Experts of a small language model: width 256, 22.2M parameters.
Below are experts of layer 5 (counted from 0) of a mixture-of-experts language model. Rows are named router (the router's row for the expert), gate (a neuron's input weights, with its number), up (a neuron's input weights, with its number), down (a neuron's output weights, with its number) and show model dimensions 0-63. Each number is 128 + 24 x the weight over its row's rms, rounded and kept within 0 to 255.
Before each expert's rows: "comes before" lists some tokens at least twice as common just after its tokens as in all text; "mostly gets" lists some tokens that are sent to it at least half of the time. This comes from a sample of Wikipedia text that the model never trained on. Tokens count by the router's weight.

# expert 4
comes before: " the", " a", " his", " by", " to", " an"
mostly gets: " of", " and", " for", "ing", " as", " on"
router [ 86 145 134 139 122  86 126  87 175 114 174 129  83 120 128 102 142 133 114 139 119 104 117 135 133 154 153 119 167 138  85  75 103  96 172 116 126  98 118 115 173 130  81 114 127  68 133 109 165  99 113 117 108 113  79 122 106 186 101 143 137 143 120 151]
gate0 [119 144 137 150 126 156 132 140 102 122 144 118  83 139 107 129 167 130  69 121 113 145 100 136 125 113 146 111 123 140 119 126 151  89 119 132 155  83 107 114 135 144 114 126 146 122 166 100 134 154 158  85 163 122  99 129 142 123 117 134 138 170 157 148]
up0 [126 167 117 131 141 137 149 134 171 127 137 153  71 112 140 116 135 149  83 151 115 178  73 135 121 109 142 117 154 112 123 127 112 130 167 114 122 119 105 102 102  96 124 120 127 125 119  89 138 105 180 113  83 136 127 107 140 180 160 125 139 164 136 128]
down0 [ 96 155  93 102  82 143 136 129 174 111 176 119 137 121 126 136 141  95 178  98 154 135 169 101 128 107 102 137 138 149 130  81  80 154 108 160 150 148 186 147 127 110 139 116 156 110 133 128 136 128 110 109 131 139 128 124 103 108 137  81 142 104  92 141]
gate1 [ 78 107 130  78 107 104  90 119 112  78 127 171 126 115 140 135 142 144 150 111 153  80 151 119 182  94 142 155 159 156 109 123 140 152 151 129 152 152 141  82 174 149  83 108 126 149 176 116  78 171 178 139 118 153 107 140 149 145 109 124 122 135 125 121]
up1 [146 155  94 122 126  72 114 136 124 135 132 115 131 110 122 124  16 135 140 118 121 132 168 100 115 110 135 147 132  87 163 167  90 135 152  92 123 167 170 137 149 130 128 188 111 136 152 122 104 130 114 151 114 123 120 166  99 149 167 165 119 141 122 125]
down1 [150 119 122 129 142 151 128 114 118 159 132 148 125 156 138  87 109  87 100  96 115  95 120 145 103 158  84 110 150 160 147 170  84 107  96 137  92 121 133 146 105 190 179 122 122 158  92 119 132 134 145 130 116 101 105  94 100 161 184  95  67 155 155 103]
gate2 [ 64 143 106 154 156 116 111 111 158 103 124 123 125 142 159 117 123 122 113 137 145 114 120 133  91 175 121 123 142 135 144 112 116 146 115 145 126  92 123 115 147 127 148 122 143 111 113 148 129 130 113 131  87 125 114 151 154 147 110 117 111 120 104 113]
up2 [145 115 122  97 116  95 133 119 144 119 155  84 127 178 143 124 135 119  80 122 153 122 159 111 130 129 124 114 107 104  65 151 122 150 161 129  95 129 127 107 120 138 102 131 142 166 126 119  92 141 139 125 176 150 138 135 164 133 164 140 135 122 163 156]
down2 [160 140 114 156  98 151 117  99 125 121 151 152  94 122 142 100 135 124 135 105 140 163 141 149 132 156 130 148 120 136 121 126 107 130  74 143 142 121 175 117 123 118 162 176 118 184 154 136  92 103 124 110 120  82 158 141 109  89 113 106 106 112 110 108]
gate3 [151 154 174 148 103 144 107 132 118 152 112 152 187 134 130 110 139 143 126 131 133 108 140 116 140  89 110 124  85  98 167 109 123 174 119 173 148 137  82  96 125 156 114 155 136 129 154 112 124 146 130 114 115 125 161 112 173  79  93 100 116 112  95 158]
up3 [131 106 139 122 124  98 143 129 119 134 141 153 175  87 132 138 124  88 119 140 118  79 159 115  99 114 103 154 101 117 156 109 130  90 112 155 125 163  87 127 126 161 116 106 100 125 174 124 126 103 106 153 146 164 135 146 167 148 127 116 154 131 103 151]
down3 [124 126 137 138 143 113 120  94 132 118  92 107  88 152 142 146 105 147 158 136 111 108 123 105 128 116 155 119 137 130 126 139 127 143 118 120 136 168 127  87  90 107 120 138 160 154  53 142 105 149 121 109 153 102 150 160 106 137 147 103  97 131 125 171]
gate4 [188 164 146 143 102 124  94 126 132  89 100 142 135  92 115  89 146 158 120 134 121 137  84 146  96 136 138 144  94 120 120 200 111 149 104 103 144  94 131 138 120 136 134 148 135 119 111 142 106 127 124 125 145  82 131 138 121 152  88 112 184 126 131 124]
up4 [117  97 183 168 123  90 159 133 129 100 106 110 147  89 132 119 105 151 129 144 157  99 149 159 146 165  98 165 110 168 154 137 113 139 132 105 145 122 135 185 123 168 133 113 123 130 111 185  93 135 147 113 143 148 123 122 119 187  90 109 126 157 138 141]
down4 [137 144  97 140 164 165 117  98 136  96 132 113 126 132 121 126 141 152 160 156 134  61 123 153 162 161 118 110  79 103 144 157 137  97 115 124 131 139  96 140 112 126 122 108 176 117 128 123 121 105 139 143 122 168 127 125  86 153 104 146  79 157 123 130]
gate5 [129 147  86 103  98 107 129  95  93  98 126 113 145 109 146 124 118 116 118 150 118 133 118 146 169 159 121  97 133 114 170 124 141 113 160 107 127  92  89 129 101 131 124 135 132 136 122  93 113 120 112  94 191  99 158 159  60 143 145 153 173 117 118 118]
up5 [143 127 128 108 100 147 137 179 146 142  93 106 138 117 120 120 114 110 118 123 137 156 133 105  81 100 124 118 135  92 122 104 128 126 135 146 130 183 170 125 126  96 172 150 110 167 138 148 128 115 123 160 122 146  86 109 172  88 148 121  92  99 125  98]
down5 [136  91 124 134 130 133 171 127 135  89 161 124 137 123 111 146 118 118 103 131 129  87 111 112 156 145 114 165 175 125 102 145  90 106  86 134 149  71 119 150 165 120 130 133 126 106 132 144 152 117 109 150 151 153 119  83  84 131 159 116 123 105 132  66]
gate6 [ 87 161 140 131 164 100  90 119 112 139 130 159 114 149 120 101 159  87 115 138 119 159 114 128 114 126  88 139 127  86 101 165 119 135 165 146 128  88  94 152 131 142 134 138 101  92 156 136 130 102 143 129 118 128 160  97 213  90 113 119 191 189 116 120]
up6 [125 130 174 112 144  81 159 150 146 124 114 136 120 132 136 127 154 108  98 100 113 106 123  77 140 180 127 156 103 137  81 117 148 134 105 110 169 158  85 115 170 108 144  91  92  96 158 147 142 146 101 174 115 106 137 129 112 163 101  87 104 146 105 155]
down6 [129 142 108 155 100 149 106 158 111  99 143 158 156 180 142  89 140 164 135 140 132 148 107 157  79 118 155 112 115  64 175 137 109 164 126 149 120 132 144 153 152 157 121 178 141 156  96 131 114 126 197 147 193 131 122 119 127  71 111 176 122 140 123 125]
gate7 [ 92 110  96 135 168 125  90 119 146 138 155 154 126 141 147 130 145 142 127 138 103 113 112 132  83 109 100 103 144 164 135  60 127 139 168 160 146 104 170 112 156 125 114 103 119 134 165  93 132  97 115 128 117 127 107 121 138 134  70 116 118 129  72 134]
up7 [163 142 116 140 125 141 134 132 133 123 137 108 158 150 147 124 130  70  75 167 130 150 122 153 152 158  93  99 114 125 115 110 132  85 122 127 127 119 130 140 136 164  91 143 142 116 150 141 104  95  71 122 157 129 150 131 142 127 109 113 152  69 149 125]
down7 [119 102 138 138 124 106 117 159 118 133 121 158 140  98  84  92 110 134 139 153  95  95 159 136  99  88 141 132 117  88 134 143 137 159 156 122 104 144 113 116 132  85 164 128 122 132 112 134 148 133 152 142 143 117 148 151 140  84 145 157 110 152 100 116]
gate8 [148  84  95 139 144 136 148 106 121 104 122 155 132 110 158 129 136 142 114 142 139 149 129 108 179 129 135 142  71 121 165 128 119 154 108 143 159 109 112  81 131 143 135 137 137 100 121 125 189 137 133 113 160 125 105 147 128 138 142 150 117 106 102 123]
up8 [100 103 116 115 160 155 154 102 146 159 138 130 145 179  99 133 162 101 125 118 168 146 117 122 128 120 112 116 127 136 123  73  98 119 135 154 133  77 103 103 145 120 122  94 159 135 140 131 145 119 140 127 192 128 127 150 128 119 122 127 141 109 120 152]
down8 [125 149 121 145 125 131 105 114 168 106 149 160 125 123 126 141 156 151 156 161 152 117 137 143 146 152 173 150  71 103 119 115 117 137 108 116 110 148 103  84 142 121 162 144 172 148 118 117 120 123 119 132 154 109 118 195 164 153 101 155  86 104 105 110]
gate9 [120 125 106 113 106 150 134 104 113 143 127 111 137 127 143 122 122 127 143 132 135  57 145 124 157 143 111 130 136 149 136 152 141  50 153 176 125 140  92  97 144 130 129 147 101 126 151 146 145 165 144 154 159 160  96 155 135 147  92  93 112 171  83 136]
up9 [ 82 137 113 138 130 141 115 106 152 163 115  77 150 129 152 112 120 116 142 141 109 139 137 108 132 110 138  86 155 152 126  98 120 102 150 129 138 131 126 119 167 121 167 159  99 130 135  97 196 155 126 165 138 166  84 161 152 139 116 119 127 127 115 105]
down9 [125  98 165 133 167 143 126 151 148 115 162 112 126 110 134 135 123 138 100  73 149 107 128 131 148 125 118 130 141 110 116 107 113 129 127 135 153 114 142 138 164 120 174 138 168 101  75 160  91 178 129 147 121 121 116 175  77 113 146 138 122 132 153 111]
gate10 [141 115 123 129 112 138 150 128 154 122 143 133 119 124 119 118 114 130  94 129 121 106 114 175  94 100 110 102  97 132  95 137 154  97 136 124 109 167 123 153 111 118  79 127  83 112 115 119 135 101 119 132 127 133 119 147 156 170 112 104 137 133 133 179]
up10 [ 76 185 146 150 142 125 136 105 119 153 180 102  71 122 146 140 152 114 149 136 108 116 143 150 160 131 132  89 106 172 106 156 129 170 108 137 109 144 139 131 116 188 100 117 120  99 142 133 112 121 167 147 142 132 106 119  78 134  93 164 160 114 115 121]
down10 [130 129 129 133 138 106 115 130 124 124  91 131 158 128 117 173 130 133 118 100 150 157 117 106 116 156 145 126 169 130 152  81 123 131 119  99 136 114 145  92 124 114 174 100 114 123  85 149 153 164 151 119 152 130 145  94 108 146 149 170 131 124 120 134]

# expert 8
comes before: "0", "9", " |", "8", "7", "6"
mostly gets: "0", "1", "8", "5", "6", "3"
router [125 185 170 160 175  66 127 128 118 158 103 156  84 118 138 125 111 157 102 104 154 148 180 135 132 133 172 112 144 151  97 135 142 110 164  85 127 102  94 107 151 141  76 142 115 117 134 146 148 130 160 119 122  93  87 123 117 145 109 150 129 146  99 140]
gate0 [129 127 145 169 111 109 132 112 145 103  80  98 110 132 146 111 156 107 119 124  65 117 100 124 165 160 115 120 110 137 123  95  94 106 136 153 118 122 118 143 112 141 115 143 126 124 134 138 137 136 111 130 162 115 146  86 108 102 133  93 129 130 124 153]
up0 [131 109 117 131 126 152 133 151  80 161 137  93 112 164  93 133 126 101 127 116 148 134 137 126 132 135 113 115 129 125 179 123 126  89 100 147 127 101 133 115 141 124 154 143 156  94 165 124 148 121 111 124 132 157 129  92 136 168 104 127 140 121 175 138]
down0 [169 123 123 124 136 119 154 123  81  99 166 156 157  95 144 132 154 129 155 126 136 143 100 120 179 143 100  97 135 143 149 117 138 116 118 138 149 162 107 129 100 126 109  94 110 167 103 134 134 126  72 105 123 144 183 117 122 103  79 148 110 114 140  84]
gate1 [100 116 110 122 104 174 132  95 124 124 116 141 113 163 156 105 120  77 130 146 126  90 122 131 136 161 152 114  97 163 154 100 113 149 144 133 170 153 135 101 131 116 111 125 117 110 186 124 140 154 102 129 175 123 150 100 157 137  99 117 155 136 171  98]
up1 [154 145 126  97 140 118 123  60 110 132 120 140 106 170 152 139 127 155 150 135 133  71 108 111 112 138 174 146  64 150 121 118 125 144 146 138 178 135  61  96 136 117 169 139  89 152 121 104 119 139 175 139 126 144 144 141 122 138 138 104 116 110  93 135]
down1 [109  98 124 121 150 128 106 150 120 115  99 121 135 130 133 129 136 150 163 123 183 133 138 149 126 155 157 136 104 109 122 120 133 128 121 133 109 107 104 140 124 144 153 100 117 139 101 136 134 148 100 120 106 145 129 154 140 119 157 110 145 140 141 175]
gate2 [102 143 133 151 105 166 181 118 115 131 155 141 145 118 115 129 163 127 124 126  60 127 119 107 160 120 113 143 112 116 140 128 133 122  79 133 138 102  87 140 101 156 106 123 123 107 110 116 202 143 154 113 163 118 139 105  78 137 115 123 130 121 122 204]
up2 [175 147 158 138 130 147 123 129  92 113 110 120 132 161 136 114 148 114 134 140 120 116 133 130  95 137 118  92 134 125 134  75  96 120 157 164 147 137 164 183 125 109 146 132 113 154 197 106  44 121 101 109 136 144 135 154 116 118 108 178 139  84 145  94]
down2 [160  93 126  93 137 134 142 126 103 116 171 111 146  99 166 101 142 133 130 154 160 132 110 128 173 104 100  81 136 117 139  87 140  97 124 151 118 107 135 143  99 115  84 127 111 160 122 120 109 127  75  98 147 167 147 114 115  97  80 126 110 114 124 107]
gate3 [167 128 158 157 159  95 103 101 142 125 122 114 136 119 144 145  88 151 172 123 142 127 113 120 159 132 145 122 103 125 118 128 107 141  88 115 138 121  96 140 143 119 136 162 122 102  95  94 156 119 123 178 123 100  67  92  71  89 126  71 110 109  85 137]
up3 [121 129  91  80 105 136 127 165 122 123 130 151 137 141 150 126 119 134 121 118 134 104 141 155 123 119 117 132 114 127 108 144 160 113 146 110 154 129 102 142 116 166 126  87 111 135 172 178 115 112 125 110 135 111 149 124 187 137 138 177 163 164 215 104]
down3 [165 124 150 153 118 128  82  88 157 135 157 128  98 133 107 100  97 114 158 127 135 100  66 124 142  98 159  88 122 146 128 140  95 149  94 156 158 192 165 129 139 139 148 155 101 141 148 122 151 158 118 123 114  95 140 138  99 108 124 128 132 139  86  91]
gate4 [ 99 130 140 174 129 137 115 110 152  83 114  80 141 105 139 144 108 116 185 133 152 149 173 173 161 125  91  95 157 123 161 121 146 144 113  88 128 121 143 136 138 129 134 123 141  90  96 122 150 113 106 114 152 171 100 125 124 113  87 108 125 153 106 146]
up4 [ 90 115 129 150 125 143 119  96 175 123 122  79  73 105 174 130 108 112 140 115 103 109 152 174 177 100 150 131 125 134 151 108  41 118 201 133 113  72 112 103 153 143 143 133 158 105 171  92 162  97 124 115 123 130 101 151 143 132  99 133 130 156  86 146]
down4 [124 137  75 140 143 133 169 147 125 129  68 135 184 137 145 182 141 147 145 108 127 143 129 169 159 157 136 141 124 105 196 120 126  79 141 109 137  93 105 139 108 119 109 118 123 123 128 163 118 125 118  87 122 128 117 148 139 137 159 157 142  89 149 129]
gate5 [165 152  79  77 131 196 139 142 127 117 106 140 176 142 146 119 170 130 111 117 159 128 119 131 151 137 132 140 145 138 139 162 171 121  98 139 142 122 131 126 164 136 100 131 158 109  67 101 176 142 104 114 145  97 134 164  89 137  81 164 133 118 129 154]
up5 [145 155 162 135 128 118 151 167  86 114  83 139 153 117  79 133 161 118 141 102 130 136 101 129 114 118 108  98 125 156 136 105 133 110  88 123 112 149 147 127 120 139 126 113 104 142 171 115  75 114  72 132 159 115 159 150 110 130 161 197 137  81 107 139]
down5 [182 141 142 120 139 129 143 148 126 106  85 111 142 164 163 132 145 114 149 137 128  78 157 169 159 155 136 126 124 143 136 142 138 116 104 125  99  96 142 164 170 135  86 112  99 123 140 144 117 116 115 106 135 143 169  83 116 149 127 146 144  81 119 138]
gate6 [ 90 142 136 129 124 137 120 108 136 108  99  79  87 122 128 135 165 120  87  98 106  99 109 134 143 192 151 117  91 104 153 157 137 103 122 156 138 110 109 132 106 134  87 139 103  72 130 114 138 138 104 141 158 109 122 126 134 133 113 130 129 100 134 182]
up6 [115 143 163 106 132 101 156 152  91 128 133 163 159 134 134 110 139 165 130 176 142 142 147 143 107 105  70 127 141 153 125 131 140 139 113 112 149 107 113 148 133 111 175 123 122 132 133 129 125  61 131 146 124 142 143 112 118 131 128 140 163  97 152  71]
down6 [186 125 125 159 119 132 185  95 111 142 149 143 125 139 158 129 157 132 124 133 149 113  90 109 148 159 135  58 140 116 124 111 114 125 132 144 132 148 122 159 116 136  97 101 105 111 119  96 144 164  85 102 179 142 160 136 154 110 111 128 129 125 167 114]
gate7 [102 107 120 161 111 153 154 127 147  89 173 114 127 146  80 123 126  83 117 129  93 113 122 147 157 119  99 119  86 148 110 139 123 125 122 147 175 127 126 150 134 122 142 173  99  85 130 113 141 151 142 127 124 112 126  93 126 121 117  60 143 101 148 150]
up7 [106 124  93  70  97 113 115 131 137  99 104 150 143 149 146 112 147 101  97 115 135 127 158 103 130 148 136 117 152  89 112 148 167 127 123  99 154 115  93 124 108 116 127 127 139 114 107 110 118 128 113 140 106 170 145 119 174 159 107 185 174 188 148 131]
down7 [127 121 142 114 120 135 153 145  83 152  86 132 160 137 134 125 138 148  88 133 152 152 150  88 113 103 112 116 129 130 166 142 129 120 144 126  98 145 154 145 152 127 135 122 126 184 135 128 131  78 100 164 135 138 165 128 147 181  89 133 164 129 143 139]
gate8 [122 122 179 136 139 139  84 102 117 120 137 123  88 125 109 131 132 141 161 139 167  85 142 118 134 107 163 101 109  94 121  88 117 120 116 100 138 103 113 146 158 120 118 188 130 152 119 136 111 168 112 114  90 125  83 155 122 132  65 113 121 105  96 133]
up8 [117 128 125 127  89 101 162 158 110 147 113 155  99 149 163 128 182 100 117 135 125 135 129 157 127 140 104 112 110 152 132  84 123 153 114 152 130 118 118 106 129 145 128 117 116 130 154  91 123 103 125 142 158 115 168 106 156 138 133 130 124 175 160 134]
down8 [151 136 145 135 123 136  89 116 157 109 186 141 103 113 132 117 133 132 160 158 135  72  98 100  99 119 168  97 139  94 130 126  98 165 105 127 173 163 104 130 177 129 105 181 112 140 139 114 136 158  66 116  89 105 139 150 110 139 118 162 111 135 114  76]
gate9 [178 143 134 168 122 138 152 123  89 161 147 146 104 147 149 112 127 134 115 123 129 132 120 168 117 138 100 102 135 107 158 125 121 114 111 132  99 100 152 150 102 131 115 155 119 136 132  86 209 123  81 111 148 139 121 118 137 135 110 151 153 151 116 126]
up9 [122 131 164  85 135 142 158 144 123 135 105  80 138 135 107 146 108 155 146 104 161 100 140 104 111 154 164 106 131 134 133 118 104 141 165 110 131 129 144 103 155 111 153 107 127 168 164 156 152 194 103 153 124  97 112 156 162 148 115 111  85 125  62 134]
down9 [ 42  96 137 107 141 118 149 116 152 123  94 160 148 141 124 105 103  93 142 169 121 101  98  94 122 121 136 168 159 105 100 126 102 111 128 136  98 133 120 119  97 114 113 120 114 128 107 107 114 130 151  98  58 141  80 119 135 141 160 133 117 118 115 143]
gate10 [ 96  69 133 134 104 139 164 122  94 121 149  84 174 133 133 114 138 112 133 148 107  78 137 153 105 166 126 145 152  86 120 126 125 127 131 135 160 107 121 115 156 103 116 110 136 130 125 115 135 143  77 109 129 153 161 147 150 141 144 143 181 120 129 145]
up10 [109  99 147 168 150 137 143 169 146 108 123 129 139 127 170 140 107 131 148 102 103  75 157 151 109 134 131 114 146 139 106 147 174 143 115 128 113 129 113 111 190 127 106 134 142 122  97 155  96  82 104 128  86  61 134 160 107 174 155 147 125 116  95 150]
down10 [124 156  98 127 119 108  92 112 142 139 132 129 103 119 103 106 134 105 101 136 138 126 110 101 113 143 152 147 156 147 154 120 114 120  91 189 106  81 115 133 144 102 125 159  99 107 120 136 178 143 143  94 151 127 111 148 133 116 152  95 121 112 115 107]

# expert 6
comes before: " |", "|", ")", " (", ";", "N"
mostly gets: "D", ")", "}", "---|---|---|---|", " end", " US"
router [150 134 128 151  98 125 108 139 147 107 133 132  81 127 129  89 125 118  91  82 182  94 147 181 157 115 182 126 176 154  70 102 125 120 138 100 157 102 101 112 173 141 135 145 108 132  87 148 119 125 154 105 140 130 111  99 117 110 117 168  99 156 115 168]
gate0 [132 123 150 123 121  95 116 147 145  98 132 151 137 123 158 125 130 139 207 110 125 147 150 141  94 138  76 103 147 127  71 112 165 129 178  93 104  93 121 155 164 123  76 154  96 141 135 136 129 161 105 152 130 124 140 110 116 115  74 133 130 142 139 117]
up0 [172 125 107 156 139 150 119 131 138 125 128 123 120 118 115 122 145 127 141 152 124 129 142 142 140  97 137 124 107 115 125  76 173 158 104 115  85 133 151 169 146 144 135 148 133 132  74 143 120 121 140  72 157 126  78 123 118  87 127 165 112 147 109  63]
down0 [130 130 149 164 150 203 123 122 121 129 157 108 140 132 119 109 176  98 114 165 126 115 163 126 152 117 131  86 121 100 137 132 124 136 105 136 132 121 139 117 149 161 155 121 118 166  95  96 119 147 104 130  93 168  97 119 162 125 127 145 149  69 116 140]
gate1 [ 97 136 100 166 130 112 116 151 111 124 117 150 122 125 115 112 111  88 101 177 131 141 102 142 131  97 117 131 102 149 118 147 129 160 148 164 129 118 150 142 120 105 154 120 145  79 139 127 149 167 118  94 121 124 117 130 129 164  52 129 142 130 137 112]
up1 [106 131 174 160 102 138 160 123  89  81 132 134 117 134 103 118 164 140 175 141 138 102  83 114 154 148 133  64 113  91 138  60 142 127  86 168 121 142 148 147 110 125 136 136 123 132 113 117  99 138 149 155 127 105 113 128 102 137 126 104 147 113 150 147]
down1 [155 123 100 117 116 129 140 135 134 128 178 135 120  98 123 148 128  82 123 113 106 164 109 160 109 166 129 122 140 152 143 135  71 140 161 128 136  96 143 156  61 138 141 177 162 122 126 136 125 135 165  90 131 135 144 127  98 153 157  94 115 135  70 143]
gate2 [103 136 105 136 124 140 144 126 129 115 136 138 101 173 161 111 146  96  99  90 126 128 111 123 111 171 147 138 173 135 131  75 125 175 136 152 156 121 101 110 109 135 107 115 102 133 136  89 137 117 123 172 133 124 154 123 186 147 151 100 150 139 134 157]
up2 [175 133 130  98 114 132 131 116 136 102 122 144 136 107  94 125 145 151 150 136 104 188 129 113 146 130  77 116 128 157  93 117 101  65 145 107 115  76 104 162 206 139 153 156 140 132 131 116 123 124 139 108 136 166 111 123  97 134 100 160 133 168 115 126]
down2 [124 141 112 110 135  95 147 105 135 110 121 117 126 155 155 123 146 156 193 136 134 126 106 106 144 126 113 133 118 112 120  94 146  93 128  97 110 109 120 106 159 167 113 126  78 135 112 134 106 116 129  86 152 130 137  96 101 178 111 161  98  98  94 152]
gate3 [126 140 132 146  99 136 134 122 120  42 167 138 152 107 103  97 104 188 138 123 128  70 134 202 174 136 138 141 103 102 138 172 133 109 127 127 105  93 129 144 128 112 144 126 119 111 101 107 174 125  79 107 109 115 151 142  97 125  96 137 131 122 122 144]
up3 [124 124 120 137 119 117 132 142 124  98 104 103 151 135 104 133  93 165 106 127 112 106 130 150 134 149 143 174 166 133 132 109 130 139 122 127 195 121 120 108 115  85 142 106 150 129 137 120 138 137  65  97 115  79 117  98 126 124  95 129 107 154 127 143]
down3 [146 150 150 160 128 132 101 133 133 157 133 109 107 137 114 125 103  79 129 161 143 126 112  98 124 109 115 129 180 128 120 123 123 112  95  64 128 162 161 115 130 130 114 131 141  81 118  56 126  86 125 133 125 139 129 166 128 142  97 132 111  81 142 145]
gate4 [103 102 136 130 107 153 131 162  91 134 157 119 128 136  93 144 145 113  81 123 136 175 128 129 131 104 107 106 145  78 120 129 143 169 161 149 105  90 120 130  87 119  85 175 131 110 128 181 152 127 130  89 112  54 165 124  92 119 106  91 134 122  78 120]
up4 [151 126 110 110 151  68 141 134 152  99 107 129 127 121 129 131 132 108 131 124 135 143 126 123 131 138  94 117 130 140 125 151 160 129 102 112  96  81 108 127 163 102 160 109 139 137 105 109 130 169 160 166 119 152 155  88 144 194 139  90 151 159 115 141]
down4 [129 144 129 104 145 104  84 129 145 177  95 108 118  82 141 155 130 130 130 139 144 151 101 136 100 134 136 142 126  99 117 110 182  98 117  95 142 139 127 143 158 130 137 130 115 114 149 121  90 166 111 108 137 138  89 124 133 171 121 165 133 131 130 112]
gate5 [174 140 110 186 139 106 134 137 167  78 121  99 134  89 147 111 125 152  76 150 120  77 134  80 160 134 129 142 168 138 114 132 111 100 117 121 143 168  99 110 144 146 128 147 106 118 100 102 116 166 152  94 108 160 101  89  62 150 114 135  91 113  97 115]
up5 [133 123 107 188 144 122  93  90 156 128 127 107  86 129 170 138 138 103 140 141 119 146  95 117 124 139 187  93 157 140  67  74 129 136 145 104 116  92 127  82 118 149 100 128 121 111 140 102 132 111 135 150 119 141 118 121 157 104 117 112 137 104 116 138]
down5 [161 105 108 137 178 133 138 132 101  97 155 178 152 132 124 112 120 146 122 140 114  88 199 148 114 102 141 134 151 104 154 184 142 141 140 126 116  99  77 173 111 136 126 150 145  97 127 153 151 117 138 182  95 110 122 118  99 136 123 119 127 156  85 125]
gate6 [130 110 150 177 108 146  84 134 128 123 112 111 138 137 120 108 161 130 183 142 133  83 101 154 195 117 161 123 101 152 128 115 102 136 128 148 171 142 102 139 175 146  87 167 112 115 114  84 109 142 151 153  96 141 176 108  98 107 124 139 128  86  89 139]
up6 [127 130 114 153 152 156 118 121 138 117 102 117 152  75 111 123 134 125 110 143 121 127 154 120 117 139 139 125 166 141 103 136 165 119 161 145 180 102 106 151 132 105 125 106 135 130 150 105 131 113  79 115 100 155 106 124 180 135 155 191 133  83 140 103]
down6 [136 149 158 137  99 145 147 109 114 130 137 151  80 138 126 124  68 123 175 127 116  92  86 132 121 177 131 101 136 133 115 120 101 118 121 106 102 162 131 116 158 123  67 130 132 115 175 154 142 161 136 158 180 150 156 137 105 139  97  81 116 111 137 130]
gate7 [166 142 137 129 119 171 138 120  91 103 154 144 104  94 102 103 104  89 114 128 130 123 127 152 149 142 121 144 141 147 125 156 139 128 148 135 197 158 124 133 190 170 149 119 143 140 152 123 117 143 135 155  97 134 129 124 108 127 110 140 122  92 164 166]
up7 [116 125 142 140 100 134 152 161 121 140 105  86  96 166 107 136 138 136 108 195 136 108 130 113 156 119 156 125 103  44 110 109 107 141 129  94 114 170 101 139 132 111 120 129 119 144 108 145 146  90 145 129 140 137 103 122 145 108 106 138 126 165 127 139]
down7 [103 140 127 131 151 157 117 145 134  78 158 136 124 123 109 154 123 135 178 113 119 127 108 148 154 135  94 127 115  94 138 132 104 147 166 129 137 107 129  98 128 171  78  76 154 132 137 157 156 165 124  84 177 137 162 154 159 140  99 155 119 158 141 143]
gate8 [114 133 143 138 131 118 136  97 129 127 153 113 119 128  95  98 143 174 117  98 123 126 153 113 144 171 152 141 138 106 156 162 118 108 109 116 167 108 135  82 120 113 130 159 152 137  73 131 149 120  97  99 111 113 150  65  84 117 109 103 134 177 140 112]
up8 [123 121 140 125 119 100 166 141  90 124 146 183 145 152 127 115 106  89 156  95 111 123 114 152 108  90 112  98  93 102 153 126 131 167 114 129 103 100 179 128 137 109  97 106 115 111 132 115 144 137 121 123 161 144 117 161 125 165 139  74 159 105 117 151]
down8 [115 121 135  92 115 120 129 145 112 119 126 154 115 131 123 145 140 152 136 145 115 143 178 144 112 174 117 115 139 101 172 106 143 119 132 194 115  86 126 104 140 124 123 148 117 143 109 149 142 118 119 139 138 134 176 143 139  99 127 120 116  93 111  67]
gate9 [134 112 127 112 135  90 133 131 139 122 157 122 127 167 116 139 147 102 118  42 154 141  91 142 116 134 116 172 106  99 122 115 114 112 153 168 107 103 131 127  88 167 116  95 159 129 156 152 125 141 137 124  95  99 146 112 151 111 121 123 114 121 129 154]
up9 [134  78 131 125 123 149 160 137 105  99  90 163 126 123 112 164 106 133 164 112 111 172 123 133 133 147 159 175 131 100 119 176 116 142 123 135 136 141 134 147 122 119 168 137 156 111 145 157 136 148 120 151 155 114 131  88 156  84 116 131 111 127 141 151]
down9 [ 75 130 132 136 131 121 146 102 120 167 134 122 132 135 109 155 152 145 147 119 103 109 118 137 124 130 160 114 108 156 115 123 182 152 114 167 178 143 159 126 126 122 121 166  95 120 116 109 124 137 102 121 158 150 131 123 118 125 136 132  92 134 135 143]
gate10 [153 141  98 128  57 163 134  79  67 102  79 112 142 102 105 116 121 149 144 125 140 127 122 161 162 101 128 147 105 123 160 119 153 125 120 121 119 142 156 199 197  84 138 131 186 146 150  99 153 100  90 114 157 110 156 115 106 130 114 153 134 118 105 171]
up10 [117 117 112 106  92 144 150 114 127 182 176 201 110 116 138  93 137 120 141  84 138 154 113 128 107 121 138 110 138 156 137 105 157 116 107 120  96 118 183 136 147  99 174 146 120 128 132 134 143 102 128 145 113 129 131 125 137 123 107 147 128 157 119  79]
down10 [134 128 127  89 147 107 114 123 106 128 145 107 136 135 118 143 127 153 135 135 138 110 133  89 118 116 145 127 147 104 151 147 125 162 154 102 146 109 142 171 127 145 183 127 113 115 142 138 184 113 101 153 147 143 163 121 112 131  85 100 149 136 154 153]